Weights of a small mixture-of-experts language model, trained from scratch on English Wikipedia.
Training: a variant of Adam for the experts, 662M tokens.
Below are experts of layer 2 (counted from 0) of a mixture-of-experts language model. Rows are named router (the router's row for the expert), down (a neuron's output weights, with its number) and show model dimensions 128-255. Each number is 128 + 32 x the weight over its row's rms, rounded and kept within 0 to 255.
Before each expert's rows: "raises" lists some tokens whose logits its average output raises strongly, later layers aside. This comes from a sample of Wikipedia text that the model never trained on.

# expert 83
raises: "ion", "ect", "s", "ec"
router [131 144 112 136 117 174 152 216 102 136 163 167  81  75 113 131 125 141 124 138 167 101 144 161 137  85 182 144 107 166 132 193  97 174 101 127 127  51 170 101 125 111 117 130 177 131  96 121 128 200 127 146 130 123 176 139  61 164 107 184 157 167 149 157 113 150 107 136 171 151  91 145 114 157 131 123  92 119  96 141 123 185 141 153  64 185 116 150 177 117 110 183 159 155 144 137 111 141 117 114 131 109 123 134 163 136 193 144 145 119  96 174  97 128 105  89 128 122 142 105 187 135 106 125 144 169 144 164]
down0 [147 107 156 116 165 180 130 163 149 118 167 112 136 129 118 144 109  94 117  99  80  57 124 186  81 109 153 130 119  89 134 118  96  95 169 141 102 122  97 178 106  77 116 134  78  54 135 130 119 147 106  50 142 157 106 115  59 108  81 184 124 114 119 117 157 161 108 197  94 126 168 141 130 145 205 189 158 124 141 141 159 120 120 133  94 130 151 119 142  84 115 137 183 141 158  99 155 162 125 170 132  88 125  93 151 104 150 167  61 139 200 156  65 117 111 134 147 165 148  81  82 200 118  66 151  68 141  92]

# expert 88
raises: "ing", ",", " of", " and", "au", "page"
router [ 81 145 117  78 161 127  91  93 118 168 112 152 117  99 112 191 142  97 140 115 154 130 144 182 174 104  95  85 155 142 138 142 149 103 164 112  89 106 142 115 137 155 141 133  83 139 102 177  74 162 149 112 133 132 121  88  49  79 129  71 101  72  78 131 132 129 154 164  95 128 113 132 125 172 118 172 121  75 140  94 164  68  91 126  82 122 117 155  83 123 136 103 127 142 134 145  88 165  86  67 114 135 115 159 116 119 157 120 147 149 134 119 157 159 104 177  38 171  84 155 200 155 158  75 111 162 136  97]
down0 [115  96 134 121 127 169 120 138 169 144  82 117 136 111  46 152  99 126 103  99 153  99 124 126 156  79  47 118 126 116 127  55  62 135 163 143 181 127 145 172 141 129 139 139 152 125 134 138  99 139 224  94 114 103 168 139 137 145 155 110 100 157  94  79 114  98 141 167 136 151  96 149 137 139 162 147  90 146  84 148 162  85 211 122 127 172 192 119 145 149 110 158 104 122 153 116 167 146 137 143 123 134 108 127  77 142 165 126  95  88 107 160  15 137  87 113 119 108 127 134 102 115 159  93 159 149 136 129]

# expert 35
raises: "rio", "shire", "rum"
router [173 102 133  80 174 138  86 108 164 115  90 145 201 113 132 163 184  54 158 171  97 180 135 134 141 157  81  98 116 104 113 100 105 119 126 188 120 117  93 118  71 154 168 137 175 128 160 109 119  97 176  90 129 168 136  82 168  61 107 115 109 175 113 103 181 107 158 154 119 170 131 157 144 149 138 145 152 144 113 109 133  65  76  84 116 140 174 125 148 117 134 127  89 144 152 209 181 106 170 101 122 192 140 105 135 101 158 112  63 128 138 136 110 124 100 164 120 111 111 155 240 130 173 121 111 161 124 139]
down0 [131 104  60  69 118 123  70 150 156 104  94 157 119  84 133 123 151 143 189 154 120 121 117 150 127 209 107 126 129 144 131 162 119 134 126  89 120 141 148 117 113 166 143 146 122 125 153 146 196 137 123 138 161 153 100  42  92  98 165 111 136 157 122 125 154  67 160 120 143 126  85 139 111 116 112 101  96 155 108 154 135 219 130 121 124 142 156 141 206 123 121 123  72 137 108  74  91 148 137 117 142 138 123 169 162 116 158 109 158 147 132 151 106  85 164 147 117 141 136 106 141 128 189  56 114  67 148 130]

# expert 87
raises: "ines", "habi", "ft"
router [171 119 159 138 133 132 102  77 164 143 125 142 158 174 134 121 117 158 122 114 140 140 134 106  99 132 133  97  94 111 112 110 125 104 135 103 151 126 120 148 142 101 178 159 118 103 155 106 132  53  90 121 118 114 123 148 181 130 117 146  98 141 148 112 109 126 103 109 102 156 105 118 108 135 119 109 152 149  12 124 118 132 182 132 164 152 136  76 103 132 142 113 172  83 101  95 160 100 135 124  79  86 201 123 157  76 103 153 121 124 127  97 138  96 152  94 127 100 140 139  59  99 105 131 109 110 134 119]
down0 [135 153 114 181  93 139 127 159  78 105 159 135 165 111  85 139 164 117 135 134 155 109 209 132 126 162 163 136 176 157  59 125 111 124  61 161 133 178 101 124  83 157 103 179 105 124 158 129  83 101 128 134 143  98 188 197 134 149 124 149  83 121 107 126 119 151 110  59  59 133 111 154 137 137 123 161 163 115  49  93  65 111 143 136  76 146  94 156 134 141  93  69 115 125 111  81  99 113 145 151 100 188 162  86 151 153 120 130 103 138 100  94 101  91 106 143 155 127 126 122 184 136 167  78 152 137 117  89]

# expert 54
raises: " ", "-", "n"
router [126 135 159 159 107  97 143 137 141 121 128 186 132 195 190  93 119 113 131  95 135 104 140 151 153 122  62 188 112 105  93  96 127 120 119  55 131 109 102 156 152 111 129 101 134 136 137 174  76 102 113  97 117 111 163 154  50 141 135 113  83 170 154 124 149  53 146 136 140 140 124 162 164 156  93 140 122 113  85 103 135 100 152 139 150 138 136 112 147 130 121 111 123 144 130 188 167 177 148 170 138 141 178  97 143 120  79 126 104 138 142 156 115 157 172 137 127 150 127 124  15 101 138 216 115 161 124 123]
down0 [145 123  91  81 113 172 153 138 122 138 156  86 121  89 209 153 155 100 103 129  90 135 170 147 148 184 105 124 111 105 113 157 130 115 121 130 158 113 121 151  77 105 121  90  88 144 161 140 102 139 179 119 143 109 101 130 142 146 120  87 138 115 116 139 173 209 110 138 101 181 125 167  91 145 151 184 130  91 155 129 144 133  54  88 129  73 140 177 111 159 129 132 134 189 161 101 110 117  72  76 123  60 118 110 130 136 177  98 124 163  50 131 136 106  83 138 181  70 174 162 214  89 121 141 171 121 126 152]

# expert 80
raises: "die", "ball", "loss", "child"
router [ 77 145 159 141  82 197 120 106 136 151 109 113 107 185  84  74 154 135 133  62 117  83 157  94 143 106  83 159 206 111 118 151 112 133 149 113 152 122 139  39  97 115  91 152 126 125 193 172 149 112 132  65 108 116 196 146  75  83 141 165 138 147 135 145 122  93 118 140 156 116 121 111 138 119 171  98 124 181 194  86 109 128 150 138 113 110 120  88 142  91 128 105 176 102 146 181 154 165  71 121 131 198 163 115 104 100  88 108 150 117  97 118 112 154 172 114 113 160 100 124 155 108 153 118 117  70 163  92]
down0 [ 96 110  97 119 152 104 182 133 198 142 140 132  93 142 159 114 123 124  91 153  38 137 102 108  82 183 129 184  93  81  96 150 127 110  99 136 138 182 135 149 124 100 143 119 162  89  65 133 172 173 100 138 141  99  77 191 135 113 161 112 125 115  76 166  83 110 122  83 155  72 157  91 184 138  81 135 152 109 121 132 186  59 137 107  96 125 136 115 124 151  71 166 121 129 110 142 162  79 170 168 143 119 108 108  63  67 132 113  53 158 100 134 135 111 143 169 141  99  85 186 112 134 142 130  71 158 137 124]

# expert 17
raises: "qu", "que", "qua", "ille", "dia", "chi"
router [166  64  87 133 110 111 193 127 129 108  75 124 164  94 132 127 158 123 159 109  93  77 113  86 106 123 171  99 160 137 169 138 149 185 132 133 122 116 127 120 141 117  90 144 214 200 145 118 165 164 160 122 157 131 123 147 120 135 124 154  90 116  86 115 204 115 143 105 139 125 145 121 140 158 156 139  72 128 131 122 132  72 161 175 147 134 172 166 157  96 102 134 101 107 106  96  83 196 160 141 125 109  96  44 125 135 111  98  98 145 151 104 161 139 168 174 180  90 166  73 173 163 129 132 157 111 129 141]
down0 [ 74 139  36 156 173  68 141 109 105 105  93 158 143  82 108  84  59 152 140  76 141 108 117 102  90 162 119 108 159 137 125 107 119  94 171 136 113  95 123  60 105 139  38 142 171 108 176 106 105 132 127  71 190 130  86 220 152 145 139 130 144 110  68 171 114 112 147 139  89 145 112 152 132 157 116 135 149 104 158 115 100 114 126 134 135 151 146 113 102 110 155 131 102 145 154 143 123 118 130 147  99 144 108 154 124 113 123  89  97 179 128  97 111  99 125 114 156 134 153 158 137 162  75 104 144 174 121  92]

# expert 62
raises: "mp", "bound", "lies"
router [173 103 136 125 154 137 105  71  99 146  75 146 195 171 118 136 103 128 124 148 124 113 131 117 199 189  73 111 167 137 120  97 105 152 136 161 145 148 108  16  92 110 159  76 116 141 176 107 139 109 127  91 153 187 174 119 173 107  78 147 153 133 102 129 106 126 110 133 126 135 117 173 137 106 116  74 117 124  81 209 157  88 139  69 135 104 152  98 182 136 165  72  98 138  72 168 140 114 140 130 165 145 105  90 178  96 116 106 115  63 123 163 155 147 100 190 111 143 125 137 187 101 157 100 147 123 132 145]
down0 [125 101  56  81 161  64 124 120  91  85 124 143 130 135  94 179 149 127 135 137 123 148 130 127 169 141 168 135 131 165 163 134 145 162 124 121 160 163 106 111  78 110 116 140 190 136 123 116  90 102 117 143 181  98 101  91 116 120 128 104 125  99 104  96 161 161 134 131 220 135 135 117  92 137  47 155 164 116 155  50 134 164 120 156 121  94 144 123 148 103 136 152 150  49 109 137 125 142 160 118 220 111 120 105 164 123 255 141 154 168 121 182 113 100 136 133  93 118 113 150 156 135 116 134 188 148 139 139]

# expert 53
raises: "producing", "Gene", " •", "ey"
router [181 138 183 126 143 148 140  92 152  86 151 126 144 164 165 169 114 163 143 158 143 122 148  93  94 122 152  91 113  92 112 122 123 120 117 110 166 128 128 149 168 131 145 181 102  91 150 128 119 103 116 135  75  53 106 125 140  84 132 127 115 135 153 108 138 255  74 140 164 102 110 138 110 157 136 126 120 151 122 150 129 149 144 122 131 130  79 103 149 171 136 107 179  80 100  93 187 139 149 127  79 122 158 143 123  84 127  95 137  60  80 115 196 122 114  80 131  99 138 115  18  97 111 192  91 129 167 149]
down0 [144 169 146 127 131 147 124 184 147 113  89 101 142 132 123 114 143 130 212 149 145 146  92 181 135 121 162 147 120  85  98 123  88 154  88 126  85 132  86 115 120  77  70 133 187 129 107 191 206  93  87 175 158 115 151 125 150 175 145 137 168 108 130 137  86 150 131 121 157 179 152  93 200 143 130 127  86 188 130 148 113  97 120  81 182 122 129 131 106 142  79 158 171 128 142  97 131 145 172 125 137 109 165 171 125 102 156 138  97 146  88  25 115 131  95 109 121 171 135 122 107 163 190 152 124  85 130 106]

# expert 44
raises: "nes", "non", "ni", "nal", "nc", "ne"
router [125 120 141  39 115 148 127 179 126  66 126 104  90 154 107 141 139 130 138 125 117 145 139 168 139 109 216 138 147 118 123  85 132 170 113 150 141 107 152  89 148  90 143 116 129 142  98 130 165 164 108 105 177  82 176 167 102 169 152 164 120  98 155 121 128 115 149  96 152  72  90 196 133 121 139 112 113 107 120 137 135  91 122 207 138  87 170 154 218  83 138 135 149 201 133 116 115 134  98 126 167 150  81 152 105 161 163  98 129  92 166 148 107 130 104  78 137 180 121 138 176 146 198 128 165 122 163  98]
down0 [176 172 113 108 166  83 105 105 138 147 128  57 136 150  96 224 158 110 138  94 167  56 133 172  82  93 118 113  80 111  81  96  85 132 214  66  78  59 148 127 101 120 166 187 138 153 118 151  95 131 117 108  77 150 150 121  95 133 171  76 100  89 158  69 146 156 106 116 112 149 131 156 165 131 141 149  92 138 143 149 132  73 116 162 154 120  74 135 107 137 122 134 126 140 119 142 126 169 205 115 131 133 149 103 139 114  61 147 101 109 167  96 108 113 121 210  93 123 156  89 141 124 109 148 153 104  85 111]

# expert 0
raises: "⁄", "feat", "tempo"
router [179 129 108 116 196 125 157  99 154 192 144 186 146 141 110 140 111 155 124 169  97 163 141 108 135 170 110 110 122 162 159 196 105 110 134  83 132 112 156 161 169  92 160 136 123 169 122 177 118  72 126 128 167  93 162 171 207 156  84 122 149 138 121 120 158 105 147 153 167 200 118 154 106 118  80 120 116 126 100 113 108  79 114  99 142 145 130 124  86 114 149 130 145  96 108 102  81 133 164  99  64  87 147 132 157 127  88 144 159  92 153 127 139  89 120  97  96 144 109 110 124 161 124  88 133 156 134 175]
down0 [138 154 132 142 147 163 146 111  62  63 122 196 132  92  80 118 118  86 130 121 149 129 125 140 115 195 133 130 137 145 148 155 123 158 192 176 129  76 119  99  92  51 154 130 154 145 152 126 109 160 149 149  86  73 103 115 155 124 103  54 141 100 150 122 120 125 109 144 128 138 115 123 112 172 144 141  92 155 110 141 106 105 158 123 145 157 111 125 114 136 132  95  82 107 166  77 120 188 134 111 126  71 121 143 149 127  88 118 227 117  78  82 152 135 174 163 104 138  80 158 110 123 137 123 144 212 128  69]

# expert 84
raises: "ly", " ", "ity"
router [102 109 137 179 123 132 122 125 148 143 118  46 125 124 147 105 153 120  96  86  99 150  87 122 109 143 109 115 121 153 101 170  89 115 120  97 131  57 152 125 110 220  78 101  87 186 149 142 116 164 179 117 130 101 113 101  70 141 152 176 115 139  96 108 142 147 184  98 108  84 126 136 129 109 150 127 136 119 104  77 121 165 126 189 161 162 141  78  80 118 196  63  82 131 160 163 180 123 142 163 163 139 137 187 135 148  85 195 186 126 168 134 140  95 117 147 130 161 182 127 118 107  94 145  84  98 145 132]
down0 [135 161 120 117 156 124 107  78  61  87 141 102 130 136  85  49 101 113 126 123 113 138 128 160 199 121 149  80 132 118 117 113 129 178 202  96 118 197 129 157 151 144 131 163  80 131  88 145 157 128  54  89 143 150 126 141 142 171 171  97 123 126 143  94  99 119  93 133 146 125 116 155  69 115 139 142  95 112 103 153  92 110  67 117  89 104 109 111 101 121 149 142 106 161  37 136 117 165 124 129 151 147  78 229 169 157 127 134 116 108 170 146 125 121 101 109 176 142  92 108 149  82 125 108 126 135  77  96]

# expert 50
raises: "ence", "formerly", "press", "conf", "circ", "vision"
router [176 127 148 136 131  98 103  75 156 146 132  96 153 170  95 104 100 163 116 133 148 153 132 105 115 154 151 133  96  85 113 122 141  95 161 112 149 155 123 165 109 109 169 161  92  99 136 126 104  40  58 142  76  97 113 148 208 134 169 143 114 151 146 128 112  98  98 105 156 154 105 120 119 118 136 114 134 151  64 101 116 130 169 118 135 147  95  69 115 137 147 121 179  55 126 122 128 117  95 132  82  92 192 133 138  80 157 145 138 154 121  79 143 115 137  79 148  99 156 137  64  81 121  90  95 103 164 112]
down0 [120 148 205 133 104  28 103 153 141  75  82 131  67 118 148 145 174 123 171 114 125 134 157 112 120 121 188 174 105 153 169 183  85  83 110 135 183  81 162 117 132  62 136 116 173  69 147 138  94 104 132 155 101  97 162 167 160 134 132 143 182  77  80 172 176 111 150 124 120  96 136 128 137 143 145 166 121  92 115 113 158 161 128  95  54 145 124 111 150 174 105 132  82 121 108 160 125 150  95 123 172 128 107  95 137  30 131 173 100 113 165 120 122 161 137  49 153 127  91 135  95 162 123  95 141 149  99 142]

# expert 64
raises: "?\"", "ges", "mm", "ties", "mouth"
router [170 122 157 136 155 106 125 114 172 118 115 195 142 120 132  92  82 133 138 140 137 146 113 104  54 108 121 121 127 107 112 142 132 110 124 109 124 140  74 130 124 116 147 146 120 109 167 139 173  97 135 141 118  99 100 111 146 158 124 104 132 134 145 127 119 217 109 116 136 128 115 122 126 129  84 141 162 207 255  92 135 137 161 140 149  42 143 146 118 111 156 133 154  90 142 120 151 124 113 170  71 173 160 131 168 104 127 163 163 128 131  89 134  84 126 108 147 128 157 120   0 131 113 163  86 133 150 123]
down0 [129 157 169 150 164 132 105 125 139 149  48 121 130  83 138 108 128 100 146 120 137 130 136 107 124 130 147 171 100 124  39 148  76 137 119 164 157 154 159 130 186 117 118 127 112 171 144 151 141 126 159 105 106 144 179  93 144 110  71  93 131 194 162  29 115 161 119 166 121 137  87 203 185 128 115  87  70 120 110 124 123  67 158 114 112 130 139 118  74 135  97 131 165 129 163  95 110 103 125  88 148 126 151 129 188 108 103 116 135  43 107 135 141 118 173  91 147 109 182  90 182 142 119  86 108 158 141 140]

# expert 70
raises: "ib", "ment", "ec"
router [167 137 185 164 119 140 156 107 141  87 130  81 193 146  78 115 152 136 134 116 163 112 138 123 126 124  97 163 106  81 138 103 166 103 147 139 127 145 131 175 108 122 170 136 108 156 108  27 141  98 112 153 136  72 177 136 182 172 150 108 147  35 159 177 108  48 125  95 172 112 163  92  94  51  83 161 148  93 115 228 128  93 132 117 159 185 139 138 117 116 146 102 186 128 121 105 127  97 119 156 164 225 143 115 139 117  79 155 157  68 140 143 147 150 172 111 135 155 137 127  91 150 126 101 146 131 194  90]
down0 [125 132 207 123  72 122 179 128 137  82  93 132 119 165 162 170 123 175 166 148 161 165 122  94 170 104 129 139 182 140 175 114 148 118  80 112 137 199  85 111 147 113 132  96  79 135 117 123 124 137 114 126 130 146 145 122  80  97  92 170  97 116 135 109 182 170 113 186  78 190 183 144  85 110 132  49 148 154 129  88 123 123  94 141 139 147 132 144  74 146 109 111 132 138 158 150  87 126 105 118 148 108 122 113 117 143 114 191 180  97  97 132 152 118 133 105 137  61 165  96  79  95 111 110 168  97  82 142]

# expert 21
raises: "cade", "ctor", "rose", "xi", "arrow"
router [192 152 112 130 163  79 179 126 114 139 114 119 143 136 103  89  80 145 128 163 167 119 106 122 103 134  80 101 131  96 166 178 149 146 160 185 151 119  92 139 120 131 130 132 147 171 166 148 182 156 110  98 139 137 101  87  70 133 122 137 145 153 127 119 116 151 162 110 135 105  70 189 129 107  87 146  85 144 255 139 141 112 131  88 126  71 145 182 134 105 101  64 133 125 161  36 135 119 114 122 112 192 142 160 120 136 140 144 147  81  93 116  88 146 141 139 139 104 141 119  67 148 105 174 130  77 167 143]
down0 [196 167 163 147 126  10 114  99 137 110 155 128  91 127 200 146 148  36 109 162 108  94 129 185 153 172 114 166 171 169 130 144  58 102  84 147  94 133 126 144 128 138 174 113  79 138 153 130 107 168 162 152 145 133 141 128  53 126 147 167 182 130 111 126 172 145 148 130 192 162 116 100 184 169  99  87 101 156 115 143 122  68 115 159 133  95 130 161  96 114 120 132 113 134  77 141 105 129 116 113  88 149 122  71 136 184 121 121 148 198  94 132 150 134  84 106 126 172 166 133 153 130 164 156  93  40 158  97]

# expert 10
raises: "loc", "ador", "assi", "ér", "ı", "ium"
router [142 230 137 192 119 154 102 162 171 126 154 123  95 143 125  96 152 159 126 118 100 121 140 167 179 120 165 114  94 105 104 140 141 139 145 102 113 122 173 130 126 150 110 140  79  52 123 142 129 196 105 110 139 123 134 143 156 138 141 145 161 132 161 156 102 125 155 109 162 163 177  78  62 127  73  60 154 164  96 145 113 186 126  88 141 161  54 132 141 136 124 146 162 114 159 109 133 114 125 125 143 147 123 184  92 176 144 106 147  91 187 117 124 112 132 119 127 166 134 162 139  82 121  51  79 104  96 163]
down0 [ 92 120 123 107 106 156 126 173 129  78  87 140 125 160 117  86 185 145 164 152 127 172  64 145 112 112 136 104 118 119 178 101 135 151 106 180 113 172 148  76 125 118 157  88 121 188 119 141  77  90 120 133 197 137  92 170  98 130 166 103 106  94  96  81 112 147  90 146  96 113 151 105 118 113 125 149  68 107 159  64 130 147 160 119 129 152  98 104 117 136 116  77 147 138 116 142 128  89  98 103 147 124 147 124 113 215  73 143  83 110 124 121 142 129 167  98 125 150 131 152  68 102  93 159 136 139 129 140]

# expert 56
raises: "ui", "mus", "ural"
router [185 135 130 122 115 154 118 149 133 105 137  81  93 142 116 156 124 137 152 131 151  92 142 168 134 133 110 136 143 166 120 106 149 117  86 132 109 158 160 132 166 130 170 138 129 117 164  86 157 166 113 131 118 106  46 156  37 115 164 148 114 108 131 129 133 105 117 148  98 118  96 181 144  85 110 131 100 140 198 123 114 133 157 141 111 133 143 150 106 150 149 109  86 116 109 116 172 133  85 131 140 180 158 150  94 136 100 103 114 173  86 118 128 111 128 103 135 158 116 125 255 103 116 190 102 123 117 122]
down0 [156 155 155 110 134  80 150  75 162 130 103  69 117 124 160 125 136 149 165 102 127 147  89 209 116 124 125  95 163 103 102 116 115  99 136 149 140 150 105 114 137 173 116 126 146  92 175 139 148 127 155 130 149  71 120 167 100 105 139 113 123 136 104 124 143 130 117 164 123 117 109 157  83 109 124 161 173 141 144 103 147 176 195 114 120 127 121 146 104 121 168 131 175 113 122 166 152 150  95 120 192 139 106 172 139 116 185  74  95 169 101 124  60 112  49 108 142 141 113 124 159 132 113 174 110 120 116 200]

# expert 48
raises: "circ", "DST", "titled", "AF", "organ", "formerly"
router [184 129 180 131 126 116 111  65 155 151 121 102 149 183 105 101  84 166 114 142 143 146 133  99 105 147 137 113  87 105 119 114 132  90 155 115 156 159  97 144 120 103 174 170 102 100 145 136 132  42  51 144  81  97 101 145 210 143 153 126 122 162 158 113 113 131  96 112 134 148 111 148 126 129 126  96 148 167  67 109 110 135 172 118 151 155 107  70 113 146 145 123 186  57 122 113 152 111 114 129  69  95 190 128 148  73 122 146 138 138 131  78 148 110 129  85 139 100 160 145  34  83 127 128  92 100 168 106]
down0 [152 132 190 167 129 138 120 123 140 158 127 164 121 120 100 127 111 200 123 157 133 119 106 118  55 131 176 126 162 163 119 195 128 139  79 180 160 120 105 136  97  74  63 153 127 136 108 124 134 124 149 155 103  56 131 113 124 110 207 107 121 130 142 150 112 129 116  99 126  98 140  47 122  58 127 206  83 107 161 114 164  79 140 123 187 186 123 116 133 175 107 150 154 126 113 133  86 103  75  78  90 118 121 119 119 115 139 126 124  97 148 144 104 105 182  98 157  45  98 155 113 166 117 139 158 124 101 125]

# expert 2
raises: "titled", "looking", " YouTube", "reserved", "circ", "feat"
router [188 125 189 138 122 112 108  68 175 137 127 115 149 188 108 112  89 162 120 146 131 153 129  99 104 148 136 114  93 101 124 114 129  86 151 115 153 160  95 152 109 107 177 172 100 121 146 135 132  45  62 156  85 104 104 140 205 137 162 123 128 168 153 115 110 143 100 106 133 162 107 140 121 118 119 100 153 165  73 133 104 138 171 106 147 146 104  69 118 140 139 110 185  61 112 105 157 108 117 135  74  86 190 138 157  72 111 142 136 133 125  88 141 112 122  79 136  87 146 147  38  89 130 125  89 107 162 110]
down0 [ 79 132 188 112 136 153 126 143 127 135 106 101 119 110 178 157 116 109 102 101 188 175 147  80 138 137 107 146 164 115 101 156 102 126 108 146 160 106 171 196 120 120 172 110 149  88 143 162  90 105 140  89 132 149 152 168 132 119 143 103 100 202 141 179 122 125 132 156 121  73 191 134 151  93 219 143  95 141 164 163  66 132 113 163  94 135 102  99 142 116 126 148 119  80 107  91 114 126 146 196 139 114 106 132 109 156  76 139  84 138 136 181 174 150  99 104  96  24 146  98  23 130 111  95  94 137 140 140]

# expert 12
raises: "=", "Studio", "Member", "-", "Final", "Scientific"
router [165 135 130 130 137 108 122 110 155 139 131 122 157 150  74 164 124 135 102 163 138 144 146 111 106 156 124 123 137 105 151 116 140  92 144 109 129 139 106 140 127 109 174 141 133 116 183 134 123  31 109 130 100 171 153 123 255 142 139 153 130 131 140 134 116 160  90 116 118 115 101 114 143 122 139 108 114 155 109 139 133 165 152  93 173 157  76  90  99 158 132  71 162  99  92 150 140  75 139 112  72 100 164 122 200 108  72 153 141 106 154  82 167  86 122  93 145 118 138 131  74 103 135 103 122 121 138  95]
down0 [130 179 138 110 137 130 147 133 116 128 141 149  98 127 103 142 107 124 103 136 141 131 107  97 149 143 157 120 125 128 139 131  94 131 142 150 133 157 145 100 138 104 130 101 120 150 109 133 139   0 131 131 119 147 109 128 133 124 115 117 113 123 142 134 136 255 131 142 125 119 113 109  98  85 127 117  95 134 145 142 119 114  90 131 102 142 102  69 121  93 150 101 115 129 170 139 152 151 131 126 145 123 146 137 124 159 107 117 150 102 111 144 146 147 106 146 153 157 119 124 138 136 128 128 109 127 139 122]

# expert 19
raises: "ller", "uel", "tempo", "ret"
router [104 106 131 165 167  49 132 147  85 179 142 112 197 136 105 126 155 163  92 143 101 122 153 177 120 141 125 163 104 129 176 158 162 109 141  78  85 152 101 111  94 111 125  81 180 144 149 106 125 148 125 181 139 176 154  85 170  87 167  76 164 122 102 142 111  88  98 181 152 166 117 103 141 133 137 115  60 155 126 151 110 146 119 128 158  91  89 203  73 183 112  69 120 118 148  97 100 154 161 130  74 126 144 120 119 120 113 121 137 142 137 126  84 159 127 111 150 173 130 132 237 105 106  79 151 173  83  86]
down0 [110 151 195 117 192  53  64 101 164  95 133 169 129 124 152 177 126  77 150 118 161 208  98 106  64 156 116  81 144 166  88 116 113 137  90 131 118 105  81 117 143 130  22 133 131  73 135  85  88 100 206 139 126 128  95 134  84 120 152  72  93 196 160 127 153 187  82 150 167 110  88 151 179 149  98  90 118 136 142 113 102 105 106 122 108 139 148  99 137 144 126  96 105 196 157 103 174 138 122 151 110 131 166 166  76  75  57  80 166 135 114 117 110 103 118  94 102 139  79 132 140  85 122 132 127  83  64 151]

# expert 16
raises: "ț", "):", " Democrats"
router [121 115 148  99 132  94  55 134 117 176  91 102 156 124 128  88  90 129 108 164  94  92  77 131  77 116 119 135 133  80 121  83 178  46 107 159 142 145  92 213 136 104 168 131 144 104  98 152 111 132 162 173 114 116 131 179 129 128 185 159 164 131 126  75 137  75  67  99 159 136 134  87 115 103 161  92 162  89 136  47 108 114 165 128 137 184 149  55 108 122 125 113 113 106  77 184 162  83  83 163 123 133 159 102 150 136 141 124 122 102 147 106 103  98 127 114 147 118  98 136  72 133 143 105 129 140 153 104]
down0 [188 111 131  65 122  97 116 197 129 111 124 160 146 118 110 149 133 174  86 171 182  92 156 121 116 100 110 116 138 142 159 164 154 106 125 151 163 131 104 171  94  93 150 148 105  67  89 119 158 165 128 147 149 169 203 156 218  82 115  65 136 165 205  75 142 132 146 135 136 112  95 175 122  96 145 121 126 152 158 110 159  96 133 154 124 145 151  68 157 120 132 149 156 146 153 121 140 156 110 112 138 139 173 186 126 101 131 109  89 123 128  95 110 127 104 125  75 200 149 139 181 115 103 119 166  93 113 105]

# expert 1
raises: "mus", " campus", "ay"
router [ 59 123  90 149 125 175 125 134 168 132 149  56 109 140 124 105 176 132 124 141 112 108 119  70 146 130 124 120 116 148 152  97 166 129 128 142 147 161 134 136 154  98 131 141 114 131 121  83  95 144  68 124 134 128 129 130 128 114 146   0 110 169 148 146 126  93  99 123 112 147 145 162 109 127 133 118 170 121  36 168 139 105 145 156 138 195 160 144 118 146 126 122 166 136 134 138 148 134 147 119 118 110 156 104  62 149  98 140 114 136  69 113  95  99 119 110 119 131 151 118   0  85 121  67  98 124 163 128]
down0 [144  80 121 140  81 148  75 131 118 156 100 146 179 107 133 124 116 134  93  92 118 127 157 161  87 169 121 153  75 142 144 112 123  88 179  95 137 104 108 133 152 102 138 102 105  81  65 169 134 155 162 135 151 174  89 143 131  95  64 143 117 171 144  49 122 101 128  94 108 100  52 151 160  84 118 107 131 130  97 126 151 120 142 119 166 136 119 127 155 139 121  71 104 140  83 183 161  73  67 203 103  73  62 135 121 132 128 141 105  90  57 135 144 131 168  95 125  79 143 137 181  99 103 127 156  73 158 133]

# expert 86
raises: "el", "ile", "mp", "d", "bb", "ffer"
router [ 94 115 207 158 113 101  81 132 157  88 108  50 152 161  86 147 137 113 100 159  93 160 128 126 112 139 120 101 129 120 115 159 117 126 143  62 114 136 104 131 115  72 183 136 138 117 204 105 112  84 131 119 116 132 130 129 255 136 157 151 142 142 127 133 126  44 128 107 122 109  84  96 124 153 122 116 187 120  64 163  95 105 169 147 143 139  96 132  32 136 105  84 157  94 101 141 164  83 117 105  87 142 131  85 158 128  67 136 147 106 148 103 138  93 127  85 112 122 128 103 140 149 141 128  99 138 162 126]
down0 [157 125 151 129 117  98 146 112 155 149  77 172 153  73 152  77 109 174 214 131  96  82 158 131  83 110 127 116  90 125 140 150 136  78 179 139 169 117 118 115 110  68 169 171 148 122  65 141 163 136 146 110 139 150 164 125  90 192 230 123 130 116 157 159  49 113 127  79 165 135 190 122 139 102  68 160  94  84 121  96 103 128 138  86 112 157 160 105 136 111 171 153  56  90 137 157 149  88 124 103 118 116 157 125 150  79 176 165 122 138 108 116  97 103 155 139 141 159 150 147 126  47 138 147 112  82  63  87]